config.yaml
n_layer: 10
d_model: 128
n_experts: 32
experts_per_token: 4
d_expert: 64
d_shared_expert: 64
activation: "swiglu"
moe_layers: [0, 1, 2, 3, 4, 5, 6, 7, 8, 9]
n_empty_slots: 8
router_score: "sigmoid"
normalize_top_k: true
routed_scale: 1.0
balance_loss: 0.000107
balance_bias: true
init_std_router: 0.00764
lr_router: 0.00238
n_head: 2
n_kv_head: 2
head_dim: 64
vocab_size: 8192
norm: "rmsnorm"
norm_place: "pre"
norm_eps: 1e-05
positions: "rope"
rope_base: 10000.0
rope_fraction: 1.0
qk_norm: true
attn_scale: 0.182
tie_embeddings: false
parallel_block: false
init: "normal"
init_std_qkv: 0.0357
init_std_o: 0.0
init_std_up: 0.0357
init_std_down: 0.0
optimizer: "muon_variant"
lr: 0.0154
lr_mult_o: 3.0
beta1: 0.95
lr_head: 0.012
warmup_steps: 50
schedule: "wsd"
decay_fraction: 0.806
decay_shape: "linear"
final_lr_fraction: 0.0
batch_tokens: 262144
seq_len: 512
doc_mask: true
train_tokens: 804800000
steps: 3071
dataset: "wikipedia_en"
Below are experts of layer 4 (counted from 0) of a mixture-of-experts language model. Rows are named router (the router's row for the expert), gate (a neuron's input weights, with its number), up (a neuron's input weights, with its number) and show model dimensions 0-127. Each number is 128 + 24 x the weight over its row's rms, rounded and kept within 0 to 255. Numbers have three digits each.
After each expert's rows: "gets" lists some tokens that make up at least twice as much of what it gets as of all text; "comes after" lists some tokens at least twice as common just before its tokens as in all text. This comes from a sample of Wikipedia text that the model never trained on. Tokens count by the router's weight.

# expert 21
router:079148104130140095123087169138112132144137168130108128096107142107160130084109131111115134121127103125125170136067121132171124122132138142122111148141156156122114112149109123122126143062109125122119083092179117151118129124148141130158148101107139170098172127100103160095155135138120128187125142076134090098104170119127140166111129092110116139172126101116130170114141110141137127121131
gate3:124127135212116106099114122109121152116187133097145112162072138131160146121122140118141134088127160132127130144128151126153117143095133156127136142115110132123157138089093133112136131135129142144136122129119116134109151148134166196144104114128069190115147118075092110131119154080152104129133163096098136105096109131153100121111134087147147097118128129174137115121105106151134117143152
up3:113159143100127108120120081091154122100164129139145150149170111124130117107109104131140138081080117133106154125141140104153086124123172105135123102126126140147133093122167121122064106110133105087130106146133119130097092127189199138135151131139108138119151135155120121131172157146148132142146160109144110163140131121150089134110157162108124129143096113124122183114097146117153080152138
gate4:150125125103103137121090104104126097126100092123117141089153095119115128106119132108153121106139133138149137156148129143128123093168153094152114156072148086179132110133149115112125134129136097118172119128116104139134117106119101144153164096120157126078126109140142128127132116104120124128107111148110134126196100139154106130097117125154108097172130180154122139088151109084067104183150
up4:144109150120111135155101149179148109160130113148106130128124118132120143154111098110119122116109152138104097151113128140095171137126057153141152119089144157124140162125115125129121120104088141115125146081124150165175122129133154068094135112131077083176162160115096131152111140150129153125122131124105153140131120104078161126115141117141141106094099099098115130120095124131102139062119
gate5:148140142150158132132099183110131108107137109160058124128120171138133122103107123090147129102132168130160149133112132138168118099101162087126129128151139112142142092104126099095127093136093106128135131108133109159151158170116103137125113161115089105069175136114134136096099093113135102136138132138131139115140116123100142106126124138137114128173168083175099128111151187141124133154101
up5:135121093132111117142165146153123169129113099099137111135114177137143109156109090127176134104128129152127157127128159110112101120103159113102142090159136100150114145159118096103127128126139119170147120129158145134115095166155113093119143142060121124137103137103110087121113154155105150144117120157118141085112095122096126146126080142128149157124097106171078154121155140111140186093163
gets: " to", " was", " of", " is", " in", " with"
comes after: "s", " to", " he", " it", "ed", " and"

# expert 2
router:101155159125173149130159105125158145125137147103132081138123102137086154118149128122129113115140131167168122125114162115137122088114114116103132151103102156170157091142128081094117144086142145077163108113132157129088105179189133116100178101157099109109120095149095144152135116135122160137150119077120103123115133117126125143145097151120095160111152107157100129133155117135128127106128
gate5:102158099086112142137108109134125176144098161142109085085133109135120128112136100124115145163126121112136099168140179171106083119107121147114124127118131132150104103157118118119123131128166101111173153136085127135099060119162140115104166165143134138129118073113096149139111127116109141092099121133107145138137111089152161134151108128116107156091141173135113111085088116106133130162127
up5:116142156107109124122155108202147171125096177106149159117155141118105120099114142109137128124140150150134111119110143129142138129080135176147145096145168100159128106105113090139122154118137128137121166136136121125156116134109115100099170123143096151141078095098136160121137131109155160110108148162138139098107098103139127145133124093135125208133121139089111128100131099106168160146161
gate6:117128116106106139098141148134131110131124174141138067136077091184094134139140118105124099150140154105137127076144099123094135105117095177137103136108100126156072115129096117109113124130176120119161152150148154154095136137127142138120134139149096108132131130126067157125159117153127123117148146156075140122173099135095119135159134102169151158135160093133154168124118140137139135114132
up6:133122126142161114106049139130092121136124140110126132132122162151122138125098166097134174095105165096082153146125138113154139139172148122131126153094154119126135127132133146124142099067099133144147095124105122130105116150160096150118123144119135130117154133155116095129134140132096162144109137104188126121105157125187143132117156131135114148139086163073147091165145164092113155136138
gate7:103130151143149101133117102142108162190140116156144082147113083140080137128090131111185133087149153134119118079136130123122135124129129146142130163070149140135144109131138122106120099148140091092123123102096152102105127148166179124135135105129140114128124114150118159184097101095115113169135128109101134129133137112123161135168132166153121142128121115131170113157124157101122165140181
up7:087153092101121117152090145142125113093108124164080080103148112141094113113145147118107128148114129090107117123115169119139113102127102132177138125116123178111140084162143124137129119185138106121136129139186148090147114148180125132124133105127130120153149144096137117120122112102125165114116135121120151207164092146150113143131134133143147151112146153089132171082118138136147163132142
gets: " the", "th", " The", " his", "el", "al"
comes after: "-", " of", " in", " \"", " and", " a"

# expert 27
router:144188152120143095100130164124142172147165139131135086089121113149141151086138161104078088143101122136143140136123126119139091128174148113087096124125149138169121128113147143078156119109099128086097098091087108126156111111116145133125141127112144124145107103112129123085156115171114114142137151113108126101120091124069162102175127155146123161145123117145104121099130121145141122100115
gate2:119122106083131102120075111111115170150133122147161130121138125155137173120108105111170124145132114104122105134137116158138132152149152159124114153117178133097134104147122094154139132114173111111137113138144179142097184124150147084128092107119163086109174153148162149163148126137088156114117165108141166160121096131133132100147139096125117084142152116120112081141099155140158109121133
up2:137100145114127146103154108164090140178134142123102148148135143152129163127128146173128138110113124101130099161091125153104127151171150140101151072115088105098118162131096092152126136142138149130118123083148122166166150114101143147087152108155144132082151167140138068148112154088162142113118179120141138116125129122099093136112099159136108137096119122126116135163116103114084131119149
gate3:105147148120144131141156138148118168136174142156128101126077135099170076153127141137174084163097109120139165133131133119119159119126130135151091094093119120102137129126150129110100140141102100164148133108088134133145155139086117162074165134119087115165129140139144150097120144140153090119139092119090156131131132099143123125160150115131154159149092117117170103138087119114157162096107
up3:153110094128098114122160172122095134123106106107089178128105113129130120121144129127127164137145129161147124120147131160157136163132157127096136122138097112098133138182127152122152119144110126112122122150144106151122160141152081106159140096103118128133095126126131165121081147093105164164124076117086081126084140168118064109154096123121102135110157149149167129125121108146137085156144
gate4:114122127170127102114173137117107114137106135149128141104126115132161116111131140093129104123117095067128164141161180129107115098127104116138123149116196141160099122104114088147139100098137135130114143132136135106111105131135157201109162130147123161106162085112113141130112129162166111092157076089175129137153151130125117116132141101110160176139087111136158131122119101129127152132142
up4:150122132144117157132168114111163171156148111129153155086163140105144132123105172141115096129109107057161108137117135158135137094116144149120101143148151155150119071121175123102125135132130114129172124098091140132126128123108164181114153094112116164141118099126119142152151153122136122099147079135116137178121150111143113122113142098146159183150101091121154131122125094118136162105117
gets: "-", "–", "9", "|", "0", "8"
comes after: "\n", "0", "9", "1", "8", "6"

# expert 20
router:108129122082120126130095178099123110143136151163106112119138134128100104121114141097138123126137097156122142135111136087135086138134171083114140180131127172142116134131103110100131104123120087122126107126170176173164106168122125150128152138157099117127146150144126136119184103128124122134165123133100126121159109150089162106142100155136075175172109090121099120117118113077125099131151
gate1:154133137087124154132104147121114109119163137113120142106103133090097144116135149135103114109163118129123162117137095109109135104142127130092126145153157150130125108172128118165123141127075123100148107138158120113131107099102103182133128176119093147149119076173141142113148109143117174143139156143181084103150119145163117108104129184102142094151133177147078115128166117151112113106143
up1:145122153104144093138117108129136172119160129120093136102088090131141099129169124127136073112172172146116110128102148140124151129101157173136168117135117179127138101116117111135124073102084144108147076127156145120133142127100122109125124128137113107071128136071123133139151118122100079118122112157133145155141107131147141183141088133146132111151102106147165152103142151130136121155166
gate2:149136118046122110115126187123128143101129131175154120106140108126121137188108126139100175113137093130157111119087112121134119117129061137151143141120083121106099098151150108113128142132112099133115135104071094110159146101138130174141116143135106118136104144129117113125137156144122111100142135144119111111142131139139127147136195092105146133123131122129116169158138130163123061110114
up2:120142184108153103147123117108108120146136079139147093136102155142129157121094178139128114145139118143109142132109173132121150164125050181134125131137145149140168126110136119196124128172142144175122135140127150140116127133127145173096101110118136127142175109087127137128131131167100135136131146145084113148096155158120107137125168150123114099149094152123092108119137115137135102080138
gate3:082108151145146135143130134137155107142146185141110149116162118156100143108143130129177127154125094121146106133125152124125108121114137173127122159138120109119171134137127095095152128084076103139125192109151144118076146125122144140142089167131128136103168145157131116163131181124079131125124128094102140169137115127111160088187144160143148165140103129153151113146114113118128113148106
up3:155118171156140116100099157146121128108120110116146147102132127146146101105120110161070165117136137150149117117123103150121153142089108117144114134100146133132178131152155141131101133177136160115145146124117118119122095088186108111117140171140131158162123101148120115119144101122114097152160144176095138119157146108084098146087137086110116110084124122088075127145118089115151170130123
gets: "1", "2", "°", " October", " September", " June"
comes after: " ", " (", "–", "2", " on", "/"

# expert 13
router:080171105090160132084079114122101155145146127160113101136096114110128116139081158094145117153101113120141149161101099107131107107126133153125145129132091131166159137105144103103102168118113120082128123125106106129129099162151086140138173101151126181100141145170131175102111067110131157126142118128121124110136143103129116137135123144132135140170153099160113112100111127091127125101151
gate5:155097139112149126130137151134121140115143152144154118146145099104147116116127117145115149108155103111036121146117120144138114091156141177116159141097133098147124116114142167087118126120130090121101137117164145142126136134107150116176126168134125139104145120126077167114144100126151062111079072127120147117139144089146135120124146140131148129057089106097132105135145134123136164123111
up5:134125128103125118087112125109161086172132087119114114105109131126091087134094134135139134113110100105103093132096144178152141150156122119188085114093110140136076108114123106153109110145160129121134139131097114185086139148150129151143099128135113152127118132072166091088092154148130121155137131121102092115108124146109124126151127128134102140145074085110092109116137140157123120093132
gate6:112100154115138146150123125118124100140131117181150111131126122120137117138117142086086192139128084109098058167153139109094127160094119150126125122148134123128152163101142118130145131127150158125095114135114155127120102124163109107155109103131114178143124125128101143146122117125106092132104158128089090109123130130149138144088163082147110094124172127108068140101151094102123176101139
up6:178137173149119144125150122081119064144119148122134116142143123091095091120139113096122152159104156107102106118112126134116114116063135156115106165150131146138132114132131126104126074108136131135088123102131131133110138104176137164110127133132149121113082106118157103087123099143098106117109132136138125103108173124137149156145145188144152096086129134121102114137138090097179091127117
gate7:163110150104147143115149180110117070162142150166137094106162122106150112149118147118117099107107132190129115077153113109119159117140137117103172081096135136173127121122106101140105162111123117084107131142152117114134100113132119106118132154141153107106079115160160120093142119120095124099108133099113120149131113122179150122167101126134112153132185132147131151162131125151125171117119
up7:160137156127137112113134142156144130111125125131137113091151118170087135173126088140141088098131166134104125141153158079151116125131134150100159134135121136130124104167131086170118118146125090114160121162115128119153154145115167135060131133142119079080099168113130115128165130106139118120150172073107158142129111129142181146123124130119129141155149154155098125119145075111166143100129
gets: " the", " a", " The", "The", " his", " an"
comes after: " of", "'", " in", " for", " to", " with"

# expert 10
router:076148156130128123101126127152112150172157162131117097107154071130167115109078140100141126133118129139133174142118150080146121141113134147131116100097106137115143105099086118101103119136151098102151120126177142126106141193135143151122189112146114170133154116153131178132157142132097179135120142119111123107142127100106129125116107107092105134170138122146121122093141125126156112083111
gate1:102167158105092132119133119139155125130159128180134114154155094126144096117116128142095151121121078121166116137126130145165098124131104131116122145113110117100125135121125120154147129136181165078142104116116149105160115109157141156160126115172114135123148137151168111191134141137080151146111165134117088143171136127115172119108136141147125096142166162104111151116122113105121076187141
up1:111148133144122098103101115116122120151104139093118098133114158136126134137113150091161126120191110127116156180172115112096159131135096118137151109110148124136118183174116073142127145120102119127129139149140118138124138177142138154095106123078139106141126093126136185111104133099117169144122128135129114114114125119081103120079122144095156142101121104200122148123139112134168174122113
gate2:121138092137129109102188151153125143134192124147155115155153147074135130155127155132162126087106164166096129163096137111138109142126129130122096155126152159148135139107111125087161082142113157138104124090126107123090130153140104102100128130147162197138128162157104112134087161097114154124109128138109158141141106135125119102160125115115102102110168156132135129157126170124153125135102
up2:151119140114134090134085118105133158137056120109117152095102097155087097147130118145163131151124116098121090102121138138100124109103140129160182113166093165123114081086158139126122141129123115130132078128103153186125149125141173137150099160121110133106134102140151087128154100130129085159133131104146140154150152116125133118122140148114128143146109100108109102096163087120121134084149
gate3:097138173153120117125122098133125131084189087105164078128088130140121102140103122126138135141116181136131154112165117146124084154118112132108107116142137119108131101131140178119128144108171089106119108121111102115149110164133099136109158141125085106142180176092114090110138113162117140116152109095116156137132123150130094108157141123114127144123153109142174162132146088140142145179133
up3:155154103121105137109094104153146103099132099157113166142158152157117167163138117104134172113118107105102079123117138159141111117175135155123147174112148155123131101150129105142143126144066147134141164142102146097107131130121145104112125109148121134102120086111146184141122104101188110150156093180120100130141172142111134123091111093094120121119102130082121139115120139122114149115151
gets: "\n", " first", "ing", " left", " end", " second"
comes after: "\n", " |", ".", ")", "==", " =="

# expert 18
router:131132085114139107148097094115147180126135153161157153124123093139168157116128141125129095120117130134156149138134135136156113056155143110095107140138144148158119142147158109121089125098113119081107120114140161182146088216127142143152133140127111142138123113157107135116181111118090146176090116111113134124144158103095131105113109113126135162117149108120128131117142118116154098093115
gate1:139095133150146142163182110103146116139144136100142123108143134139146163153146132103092123099139157098151086162122160143134144126143118095127140120117110150161180155110147117156146089143157107110085078156129123118107135129116088140151122175106155150124164153106134105109171125118121141109119123112162113150114132114159103134154145087151113118139099081122064097165156136105147113123086
up1:157108096094116149093086115138093167107124105116163118119125162185081145193140165084137101113162153083145137125123117126148123141175144147142128112143132138104084129110121165125093121128083141117149127128063160118151108142142140167122150130125134131108156131155134124102127144123144144160137121125132150149145098115104131157067131121123104140143157106135150117098132145159147167113146
gate2:124123123127164152122162112130135168162108165094139115175137123119126115148143140141124155108095110108126156131138193102136129134135131127101123112152178104091134130104113114106100177132145126093127138106109104123152085099087148136085094144120099104147153125149145149100125089102141123134127086168145119151140130053091136121072131156116137128133112111119129102110119112094141076140157
up2:104133101183115151163122159193186109135118091112139115115145143127148144098130128118137146083141122101149099146157147111135120113120110130098157107145140139101085157103156099083098112117105130119167143142056115130113100155071142117102111109091173125151117146139130113122104102141100107131112103155103123114143139136145120135130122141159139115154105119092134136109142078098125096139101
gate3:140127119137123135126126136137120093102144115151138159090093152117080087092183159107148140106101104117134111171126145122142131132159165128126133144162192143097106142130135128114111117135151096147140126156119129159110134159119119112081125178144067141115123156141150118120153120128155081156105168121140058118137109158133151120109115089148141114145108119118089095123171093104135141113130
up3:125122144142124133135120123117137097117131125130092147110134138118138088158175078121168115139137129133132119182099088119170123113128137112119133083146184111094134117069116131145152118132144094137115122145121168140119151153173098140072131135124124148110171168106128107132128116103120085115150142118132110097119153128161115133123168109144135129110094151164073095106154076125136126088088
gets: " ", "0", "7", "8", "6", "5"
comes after: " |", "|", "0", "9", " in", ";"

# expert 30
router:107151100141155115132099122128135146129141135170111097135077129127111114134134131091130086127137086132145127145123128073123099110146118143129114116121146166153127158160129159068117115082082114152117151154165129115134085136158146137128118140098152141107164162140079099121143146192131162115133130129059136112131094099091115157127116115127093129111143100166099136140171101125123146132146
gate1:135108115122090114151116118141122118163123117172119146117088135137133161080121116089114147119124131137116119112115130141101119163150099108140115154089158126163081108075110119143087135091149130086108118157131131141093087133126122097068077126104121165159127115100096157083096137146113111141136161086147106140135103149144094133137125120115139124164129087082100093154157144141151129134110
up1:180123114155095107175133145082075093138156127145139111089120128172100125112096108120172110102133098086142137143120138142114128138132112123114093108182135123154138162118142174124132102127170109130144111146105130176115143149100127114118112100107104116114142113151145131093152148123156159169152138123166146116129187123155135125092131142116097153135110122112141168105146119111152160171160
gate2:102147140151119089178096110109103114093120137115115150156133140124154151144107084136114143105181097097134155095125085157120091114122085172117115158106141145106132169162112102091135095116143128111130139113105161177125102149150135169110122101126115136171138110141130130102119160132138141143123152144133140135119146066186125133168161120133091085147141144155118123096131114158139131139157
up2:182089122119170150115137105122156116136119179096142090120182149109137105123126153105123126097142115141144159114141138120176110129137126096101142091146095123109107078140133076109124089164134125152142103139152136102131166118188110099122144112126118117134143118097154140091137126126190125107132166164141161151162136152128110106144133127164143152115169117121118160128120114134169166130125
gate3:133112131135131143105140113150139095151162151146186158155139145125098101139153146176163129155155159099145118100097129189160113136146106102138121156127120170105118115116164130116161139079138086104145126134130122116126141130133170138125130145149137121117144135134116119116070142142104141158078138108118145113135117127129115151134132169081123087109159138132145114091181066114140126184126
up3:104128106146155128142138113135096120125149112138150168119141116145091158119151098164152103134107134144138164113077147135108087099093120131122074125102110117143121169139132107166146106135152068164121103119127070159178103157102111125127129134116167159144132134121154140114103160145186153139115112151086095129098121091106118121135127137117114125158117120151085110174112128105117139159098
gets: ".", ",", ").", "2", ":", " and"
comes after: ",", "4", "6", "3", "5", "7"

# expert 5
router:120154106128144115101130165133141140174143148119134100132121152145109133145109145107078071115135112132144186120108137136153104125143146120117136170099133188117123130108136131120143108125093093098131138068124108138140126139130156153115182110133168120096126090144142146158139137185084126135154131114121120083131109096092147107142104158137116152151145091154109111070107124154156147099108
gate2:154152145088116145074114122155116152141127121164125124145117123066148121142115119113099125103093151151194133148106158119142165112117118107146138162152126152169092114119116122136108128086104137139172133141149124120154083112129149138119155161131121143137134130155116126160110108100109180153132139119119161107080106140144103140130140113094132137126140058131119083082109154146166116127171
up2:153167128105131098119095130170104135111123138143106112148103139105163156148162113112135105148169114133130100167108132119138180101121097133153109154134158108107133093118135079123157159150135172166136125121122153104127155129150119140126122112128165114115127154118155138171104119132143157132166142083085161139105131105151151130163132118120121133168097106185120104111126111185160086082115
gate3:132146156131109134185149081120153132130117139134110122153129110138154121128118119151109120118121133164094092138119128135130158110088130109161079109144106134103120128121102104103114120164166083125106104124146107178141145156103114133118143158106142179121167107126128120192166098093108099126170151110129137104139139081072111176134129121154144122104111141100087117103160104105102112132103
up3:120132121106115155114125125137105151121108116161136099137147117142113118119113079106113119165103142120140095141156106107149091148103100148136169149098090149156125073073156133117134120128122137076109127149129173143150131101141128105145098128186134103135162194114107134145085140179121141137111132135099136164148172128149092105148161106121141114117162097120149097076131099131133120129118
gate4:071118132164126126101109163125152151138097164133136134158147132093137131125164128115113127154066096140110124159141093156154143089150145135107147129114147098105116127114133147151107129149100130137145135090129111162122134136147134146165168121163117133119169087107155183142134117152119107114124098122132094088134152144113160109113149107142145145126092090101146093121089111087150130191085
up4:131139140101184113129134141094101120168146139092149161142140071157140103138137150133124107129122119150125134162126129137101098097067128116089137121129158139114098102131126163126160150121143134092125135144127120146141113074088077111122122124141134174090105090125163110118148087117145121126162123150155129115140092122192143120135115114132147109146139100133139084147099179085102133108100
gets: "\n", "'", "-", " \"", " (", "=="
comes after: "\n", " =", ".", "==", " ==", "==="

# expert 6
router:116132125115135062113113125144112126131136162139133131110154098113125151083115155103121122133140094165152168139076139130141106131128159155111114131090129164180119126127131159116114136117102118144137076107131078152114093172120117118161159123133104137103141171130121138123155087161101111153102152129115137120090137126127127118125109129148074128123129061161110144122190132115127131078160
gate1:127136098128107128095114133136091099132116142098131183075100164112111123116148102147101177117109127094128142115124127127134119123127138112101085168107140064111114102140141152161126117110147130147167141101160117119111125132124104195086098126097110107149155143102123118145139107125160129121122125099109098131080122147101124169103099081112158155160135124146130110154079115122118094087135
up1:109146139144141122129071114137097105157132130141130111127151141166134129147151125167125138104143127091159087143142094103082133146096114172156155134111099158102148145119108134117152139093137165111118133096115111130137158119127101102131110157127144116141178107092077114131095151164104110158119164127114135133165114133167123124112119122139129152122208191078106104116142115114107149146119
gate2:129090101129111114115131111114144113173097148092140099145110142158139117130148117138142149136171095157106120132108135121114155105138130138101135121131191143084126140127161139096090103163102123136159084108177169099154078132138146144119094125155136145090181115185121115126135127104099157108120109126132140146145120102169098106131120148137134175109154130173116151122129147111110173143163
up2:129168143117129166127102152124114140151149121125112164146129083138140141124146100109154171158119135134109128146134165121140122120114162095131077135149123119142125136135108102099151128134092159101143129148087130116094128136116098110123131144083123126173102073086132145151113118138091142156130120174124127084135111132145151091151091173135132120091076114113131152192109137174159147112083
gate3:064139131116142136106148079095165112107137126104156129093112087145133113087134099113126139125105132143154098137120151153123112105158136102130148097165153171129132124097118173144131122155129147125092097136150055097137136142134114157164103133147126149070110138140083123130131123137090135138130153155127167105080076156130137130130179112144112152133127106134146139116156109120125105168116
up3:101132152130126098124133109130123128083171145101092107109151123095121107113123093083142093109195118160164096099153160118155122106143149107103129117113133170155088098124166111109134082148140146152173130132128104118134126134067106143174129110120136154113152107106082161132083164109098129117110131110109130108095138126118101181149127124146133130139108141131148119168132133099104100134132
gets: " |", "|", ";", ":", " –", " /"
comes after: "\n", ")", "0", "3", " —", "4"

# expert 15
router:145158121127141115089125166111145114110150146120144113121102148137126095142117138073104087099128109130142177097092127128161070147118129103061154162092132167142170103138117162140101140123111093132085144143136126119154072163134134108127147108128108145103139117139128130118133113155085111176134141100146144117125114111121131124126097135124131155146168098150096116093101120110158112068139
gate2:147139154127131129061152153121183095120140140143175093148111074144121123123115089131124124093107081124143122096128134102129109141141111123114169136171121130149129142140152147134132127133151128086144125107116089154086122148144051092101119088121116144105102139163109142138151128109113151145123167119113137093093108146150128110170131158122135102113139125192107146129118134115133104095160
up2:153105143121127177113113154101162119125160108134116106167104105147113116106135136138138084107141112138130149111128144111152129139119100108126141098169150136111123128113168111107094106152101167080104134112118132141133128118115116075130146110160073150132129134174113166095139145120109147111125126127091141068089097127165107161138085150093190118129141098127142105131117092114139075103151
gate3:119150111156115134112160140143083161115151123122134087138142141175089158100109151105157137144109135169150101134137129145163118139114121165144121143092175131122119150140119132127155101151120104142145131119108137134117098079091159154117161121102133143099123107123157114172141152158143145195124092147115181061116122122129148121107110086156113140090100100114150139132155159141121151110162
up3:128106109127117146125126096116133148122146121097081159133155098105131130106123145099102134115094134131188108124131123140144133119138125144122130098157099160163108101119154113092097089123112143113145136128125131144134136113121070133159099114122076093157140130151137111104121108047140101145085101143123144118156140104176099157126088139132113106154147096113128063094134096117077148138127
gate4:133122109078132152116147153159113135143158155141115102107117150122094143121101166097116091100160160136106148114144130165141123163167122147140131130111161123196145118152153140131133175113135114138156147142136124123126090110105121120158107126107139128112130102131154130106103154115070107207165136105137158137161128151117155113128137140130117179092085106128075140127131114098100123129170
up4:137093110116120088149110134144088114137153157158124166139138123067133155160146106144131121090119133134126116091110114116097128089091102110130135104145114104154131140103098123133155133135079164115150135089122150113124154191092136124093138125150112142093090172173160122122139105130159139091137119126136117121132174120139126145143153101058143096138095176109164123135136134119128101137106
gets: " (", "0", "9", " \"", "==", "==="
comes after: "2", "1", "\n", " (", "|", "\""